From a checkpoint of a small mixture-of-experts model trained on Wikipedia.
Size: width 224, 61M parameters.
Experts: 128 experts in each of 12 layers, 48 SwiGLU neurons an expert, a softmax router, a shared expert of 64 neurons.
Training: a variant of Adam for the experts, 482M tokens, 7360 steps.
Below are experts of layer 9 (counted from 0) of a mixture-of-experts language model. Rows are named router (the router's row for the expert), gate (a neuron's input weights, with its number), up (a neuron's input weights, with its number) and show model dimensions 0-223. Each number is 128 + 24 x the weight over its row's rms, rounded and kept within 0 to 255. Numbers have three digits each.
Before each expert's rows: a language model's description of what the expert responds to. This comes from a sample of Wikipedia text that the model never trained on.

# expert 43
It responds to: Predicate verbs and sentence openers like located, died, appeared, According, based, replaced, plus recent years like 202, in film and bio text.
router:092123118086100134118135146120097146107087121082120117143117123117125118145093153092164148152134121120122114165100128166167159078121106142145145155157111135160143142128113123146124128181142141138154143148103074152186096147156157152120106094145100090140135109150111153119100103173133149113177154114147129157102126116166122145111123115082081085159153132119098123133142161106099101112130170161116117137182114122109123114121136111148132163106133105125123140097124118142108158128145129142101147166148159146160129134138132165114172105096119129127126146127147126127088157146174079141133142141164105166114108108163126178179133120106142158117161144129128081138088105156123124160107
gate1:139120092121154126127118135128126152109088147127131147079123105163103124174126130115160108114108169137131100125138115141156123128159106145139127133108155151116114108119130112153093139117124134124135175144155100143130148168139096142152124114060151087141122144144113142112114136127113114175168179139140187152102106151154136128123137118122098123142128093158146129093150147107168124139134161093167142118153116170121153132117098137100119140095098096140108130137148167114150147131122068115165156120152129157171071118129142131136152140112112161134157149143121125080133084113166121135148128153110187162184135076098139131136170108109135121087132111113144161178135091153106116088118
up1:127109125110155116161152120088093141135138142117102142111150164155105178140121128133141131099101117087139110093130132102123139120142123081148119116114100141091164099150169132105156166154132137141114133117150133114124090134147099128145165146157154122128134158091146158143092147114129171115148082123115168162110124100141157152125120126156067120106112164084143136180117168109151114153095139113112142126136117123141123104100129141100131132139129105145156113139141128146113118142120092124119161131139113112111133139131176072077139109117150123109137142137106183074099100097137168113140105069146154119109145104111106132136099132147190110054095147104110135089089114137141149145154
gate2:121119123142110120121167136188103138105120116113132141130109124086134097147166129121189152175120102126133134132120134165116174131108152133158141173166147148149129105127114126174169174139101147107168102081136120128122110063128116169107126124141094156090088115129111128113136160148125107145130149109160111115151076137148121153136139099132147118111127123124128118122167168145119169092140136120114126124159165129147118146101113074121169137109161106118094099153129141146156146128107093136142114139128136111144111100129157145111094118151153154137149141130125120092089147145150085122147132134165185119178126140120170100062126146084139117119122124146166130129117106097144092103083
up2:104124129098140102106107132132139132092142133115093078106139146135155114125129076160142170148109160134131143095111143136130148113164137127157082149148136122081192128093119110134118077105147144161153118090140110142078158119140106145117181133109133117122113105113141097104140166123107121124135129114117129106095088172126104130152145121164135077121143121110146159141093165107134070130085138112138136171172159130150149127114114095139131152127129126164106092111115093159154112118175130134127102091082125129116156129184143128101144174140152109115161132131107147128128125112175111174164105131108158123147147141139134131102108087139173116103130113120085100136101127098140098110107
gate3:111085122121113122111094123162121117134094153092117135164134127154100159126123131111134114118138096113128132140132133140138084130111179127166097117123111105110106153128112101100096085113123118136141132154125121130114104165132104166086153090129141108105163135088138114131121118149125139140139151093106109111109123140182112150154117109125111127104118121136128099081147178091069146134139158116134133141122141098127094135099068167122102146111128123097127135122176142148132134081149108112103111179106131092142112105105166187107139163162135121146125114155125157157136095108144089154143132114155134155078096109094162154174091121123162109101075137159174133168112099151104138117138
up3:151137135084142135110090130115128070113127125115126082195148097136128130123137151102088163142123132155138128186118138128121162174113124101139059123129083142097161087121128145173094102098094135116149085135147132150105142142117116142111172135106172120129121150116164116183109141130134127075141144162112142156079136132128140116113144143140150112125172075099141148106102154117120147161156118158127123103108124124094122109116069134130124117135105144141126148142119111148148099108134112130081137158147102130149135106131122142152111130124133121143089089119119098096114144110145095137146137158126152129134130114111129115156132145162162094176198120154146125183148115153121149151128
gate4:120130107080140133142134139111132113138164130122079103145178175143160146166133089112097146176123125148169149126139139144147115130113055111104117133161141131117142120125140092123121141127130105164124147088118090115136129097120121124138138144141127103063153108177097132133151146103126125115113160098106131153087108140152144097165155092111125137131153098124117111138132148076103090108105132148093103131116070201143110127093163106110114154092102128133160130115164122129121124093133113132105145139156063132107145143146119140124105153093110141133118136127155139141122145122166124106123123132104103153161129113135109090104106145078114156132112147154117149068133126079108131161091
up4:132133127165139133169154115119174145144130131153168173169116120121107131144116105161129114135171130168102117136146139143101082151158114168129106158133148141162137135092105156137117124109166130130095085152136140137104074131115125125172100116141131113141119095142080126123088111130119123120139140124130111126197117095110152095108154113092137145110123166155150088170127125104147129080134134123133119133139066141157121103140080156146081154124122138062114154132104127162099131156122108135135101095091099127143132135103119121083154126133112114114091135169152127156164136109129153107140097116138121128125149139076129126096132150116084130077104138080119130102107151113138100176144
gate5:100140093112144131135098133117087147079138105110142105113141131137110125129155145134160141120102146121099113132130162140137158132161119136133102140116086090102125111097100147099133100147143130157181165111077100109123142155133107080098164094156152146106137140127139174137158121150140140120135139123101171163135154152147103142131127146109119168122099137127130142100096171119119140121125152158134175134092145138171103140061120103111133139113112144112144071120139128159112124136123115118158120148139131102130161147160150144153117127153100078067088115141086117066116145085151116168155120130147103133103121090111121099137127112118195114131105135135073143144108081153105124119123
up5:139141124123154095151123132119144125158100120123141122157145106072149075108134114117109106141163143165091107126152151123107104134122169137128115143136134155141150111097128099154099117124128116064124092152172136152122110170131119159115164117147124099132097120112122171101087128102104110145135104137149120104133129114132129104086149157117117132094121105139117136095093154140105167105107153150116160172140132112137121069145106139143128169086176107178122146150114108146118109115119108134113138140127189180140157126158196145097153120102137118132154151110133111190128130100107151162127123149115152134115111165143154115133155148158154095180155147129131087127142134139117136137189
gate6:154110119153154131135144158152099149119136083151117156164178174177156112135134139115141159108147184119134118122120132140123114113137109103142131100076168122142139091140128120137132145130106135140147164086106109137108142135141117098138171134141134131121110096145134161140114142111163110137140095141116148126093161148127140124123111149163144093118139122079114137154158161157116130077154124135122162117103078169115106164140098129105133142124118054136156154095154123120125100127162151033162146111159159116088133133105164129129124134126109123073109161088150147074093098121160084161121128138108120125133123148140137126143119141139108134146120133145136120075106087115123137137115
up6:097156158150138113166140126172129121128108092131079153105148155095166093174121102136118136112149119127146154150152129115106109148087068125164096129151105129130127137138112135151099136133112117106175135107128147090127099127089117092119141126126137118098108113105153118133117135092107121095112105101146113138099140127070139096110137134117125142160148082107121120146180173119091125100176114171082112122136118169086148185123094116113112104107154102165176132096106116107146137171132140116136155103163148114148097118113163125112109155072133147137143125089128150121107089117139108141137134129147128135118069097132125109119113161147121137152143154171115172094118122122140118135169
gate7:123154123126163146147113085132107113148152096157140118136155122134147124118136152154175121141108124138135153169106139114147118140091105104068176166137174118116175177121133102115123146140170103128102124141158124077107143128133127102092146138125107122104101123119102094133159121106165149138125128123092101143106139136131147146172117138174085114148150114174128086138121085111123163113135118136118132108121162123099085094183165146127160135105133149121151090083121173139115131120129146122157109129110126138096114156130138103122130115126186120120093101124179122121182130139144146142106113159158112129146131165132167138175127108102123069127143152129129097119139156089086100150095
up7:122085115100121109073094109102113194164121137136101100150117104122157143111136103063108101149100133134188155154122084161162168102105109124111109090141097161128104124139180149118112124141097151145114124153145117183152133156110130133116123143126106124126142116162158154148094118122081135125108144132128133091110160145123168134135108142158149142133143126154117164160123082146152145132105143174146114141130154115106176146111144124121128142120141119124086149148148146105115092138133144120112136123175108166144148141132133114173130118191106130135124097160132112153129152099152146123114121142131099160156138128124131117117103130149082111118135097146122182161156120163107183082110
gate8:164111176116096146092067127150134097119148088143136135144164170120179147158133151089124124122136105108086136157114127144129138097109132130186130150128155109133148155110148186135159139145128124150127130099095155125118106152148138104109139096181140103087105171156141145179138150126142144131136087171150133107104168115126129130109112122080086120099099114115141130117094143150076114110138132113079162112109132135152082119117095119128097113107126115113127090121123127139134126122133131109096166161122158133130077141114120137141178149142120092106145115084141168129119131117157088159142115154092141113129112113138166082079132121140145143130147112112126117133112076100108112155133
up8:095132138117172142138145107141132127108108109105151138169144165123134156158170121133150112155088109156132150139094121128093110113096141145150139122153110122120126140129146139158111155143134129113136178127099140168123115108105123150122147128134163042122076123091141083130128172130163110134122128131154124101137115114153085152127150084083092121126109061140114088152149129113116117098152142122120159093138142136145116107165117093130085126124131135110133117146109107115135126154122111122098144148097118147172163130114156123145121110113150101100155138126094164143153117159147115146073123144100113159172111121143183133157117118096146135142108182145143101128160127138140042162138
gate9:143085159088156131144099125135149160134112122134137086095085098133156133124101136118147133120145092094166113184120136110147092097089152156112098149148160084122186088138144155145132186160159126131111064133110113118104139167129127100119158108134111092134152101147111148102100138129100117178139160127103097125170124115127113116114136144140133116125156147136148140095109138143125171074119155180137149112111136094122082138123141094117141139124136124121123142122134140111098097131106140106104160122185154148134195111135125101098138126130134103114134090102116126129131143139141128130101141163130122154122121129133114101127114181125143111089127128092137074130080087155095101142143
up9:119113106135126127125120159153114124109096123137173085116131098096122144186153143092120140122109129113142140116093123137124120132102147124152089148098106148098086158128104121148121177117150122099114147140102119140121158128117129126107130150141149073151107109106113148094129150102142104146138137108124148129118136157103087115138113109133132092100135113098113144140111133112081121166083178153098150114117112105129097155071078147116127148088162123083108165095100109066158110129139119121131106124101150125123142129107084099072188109146077128091156073097114138138117161115103166143153147133145142128133089146144140127115139094128122129093141096126163106147140109107142158075140
gate10:138145090126155131142122156100145120083100091148141077111141137121128096101127112148157104135124135148108126079088163117116128130087112121146149152131112102133130117130149085104121170131078124137150127113092107126117161121117132119122148085134115124121139111102118127098169136119121103150109146100117153147160133128163104200136118099094153086133092128147159128080124132132098095092158129145103164140102195141145161106080092117108129086096084124175122139127147119125135122125115111101114122102144142143143144143132095140099142109088138063126178109109124115117127150085104143142119113134128175138152129071157146101100147125112159129153112137152141106162098102125085153126131
up10:147168159161141089161144149123091147164149118142154199099141142151089112086119089151087114143145123159106106080137098128133104133118136118119097151133140152137112148131105165159100114120133161129136103155147180071109146107153144117103074137104102122132081146191133133111088116097162111134127092116128132147152111075127151174098142179154098126114150158127118125119135082102124154111138130112134136129134104133133131141148093150140136109161141132152129120150124150130119122105082088135123147164107132158161162116133128149118145147097108127164141107161131132135129165154103131200154121112094156109126164128118089121119110108115109156152115146165127126107144107125134120106145
gate11:152149137110169128167156121145120130128098147120125153181122124207109169111124146124130130128132095126125122163128106139125103105149132148138138162104123111115153108133135163158124094173105095177069138144162147206139107121129084092138105115136098135114147132158147130136169111084103138124146158082122144095116139123074115143093112116121130155125148113146147109113154094120130132092161174159130172151131079144154148114103134095098126141116110133128132141135183134161122136144092116117154136129092104124120151124110145101136113124130146128124171118087089114150106158138136128164174106117132122132154142087139135169116153132145145072083074129132110112135129121105136110130115
up11:135098145111154159129119101129141146128120143119134120119123144158143135130077133140101121152139088111138078115127103161117177114159131150148160139082130146091156145135099153156138151120118136157120098143126140159138101132156133132071150105152125087146107123228125128168138116120114144158167148106109151124092122077095112120128097106107125154153152157087117092130151134126100092094140154166102120144155090144137157084080123130130134133165127149101116128128161128151108103136112128115150143117110132121101141091144145136170130133136119131140186116127116133152107164123158154112184110085114124143150173103145134148147155091094080113118129155115151089157104107129120101110125
gate12:143155175112166104090142185086117096145118073119103091140131143165119152149164096113167131113089127150167146155112140119110115103131127154132164144142132134110141127113134125105147117137102127145095122136093157125127159118140093143138154165147152128128109121119143111156108167169119148148092116114121114152172124192172176086136110094161127125123146168135110091141121117164155097138122131115157127109172125099120085133154162112138088157102131167079143114111142161137118136175122141124153142118127139111133113131156140116109147128117175134131105143097148177090110121113139117120084127129149078181108131105127145118105142102107113086111161107148095099101132140119094125144123
up12:124122116152152138113111116155147142130102169122182096101124120152145151092134152105148146077148130091066147158152131172178127148126111112096110122159120113106130150138118126110122141161136120157119117145113088136164140101121147113078104048112093134157147119086154120098167129163151134132111120148123094109142153107132124154180110084140144123141154136107122117130151113134123106108129153145147111105103135089098123169097133139123136176133069094144100088126165085107139174124117094143117105128093129102106135111144140098151096113124107112108155088131139122116112128173148110125112132128137134110114091128150084113116159170136150151107150123131124183105091155143148119126151
gate13:123123155130106143112118154137130135120121132112133121152130130120084137186108123095108114111112101107113113098149131126136119161094149156123146135114113135143136141149129141145133069116093101156066158125091144176137145081138156102114102132158099118135077146082132089165157105102109140106091102135172113125139118123128120116087103103075148134113161082147122111157116117112106140107201100135113125093122127099141127082129078167114142125135117120132125159157166120143136139124113129117136147161153169085141122099103140162151152135130130117136174142134123110140113108146186103132159104167123127114141078133169169141105092155137164112109093140163153129126176150121116124122143
up13:092113131089127098105153107105155171110117110092118137124151150106129126168122101107103130132132166153126108167099135116126140147124117130127125138134112142124148116158118174106108125124125126109134112104108142175104127151137152177114121122143088139145100126114160119168080142159113187143115141109179162095086134172140149068105162174117132125115165144112109112130167134160121157149156136138147118106181128118123174102126119138146119179177096129107122115158133139116133114116105134115110170119171199119160125118107172105121143115110127134129135121105094106114123096083115118148106134168169128135137127104141148116118146136119166116096160125179139148153165138143119127185098
gate14:145093086111104115188107137141109141119168128164160093146135128150117149207103138113151129152127144129142123133118124129132134119115116171130094125097124138134138128128118138151119137118170121166122148133117143131129129125122151126153122096165144132136154110160172140116106115107127174137149179110152148158127152127152135135168150097152132138167145103111092140136140145118103123129091145116099114103117132085169159075117154129126105193111117125112113133150125140141131155108109128146141154131159125121108152111124102146137105132121092094094172108144135129152080098158130175131214151162140101177115147143117113063121109110119132100105157131104105096167126124106099157117179
up14:100091118158118113086196138080091133106104120140126126107127132079116137068140127169080158112117122158141182103092123124122104102150149136132141118174154115109103154151124164094160122159088115145151105115099124107158167121134121121115168160118102171154132116096125099134111170159121101086095089130117145131144090172139142155122102120103114145092129139101155139105154106106135120146133116097181115138129126119136160168107156167138128122121127126143130143125125154088091098142144125128089125136123134148129090168103085120144129105118113132160108160113131109111147131094117109143094143124120090112144115096111118195141120129123124113154107149148152163090118101109133146112089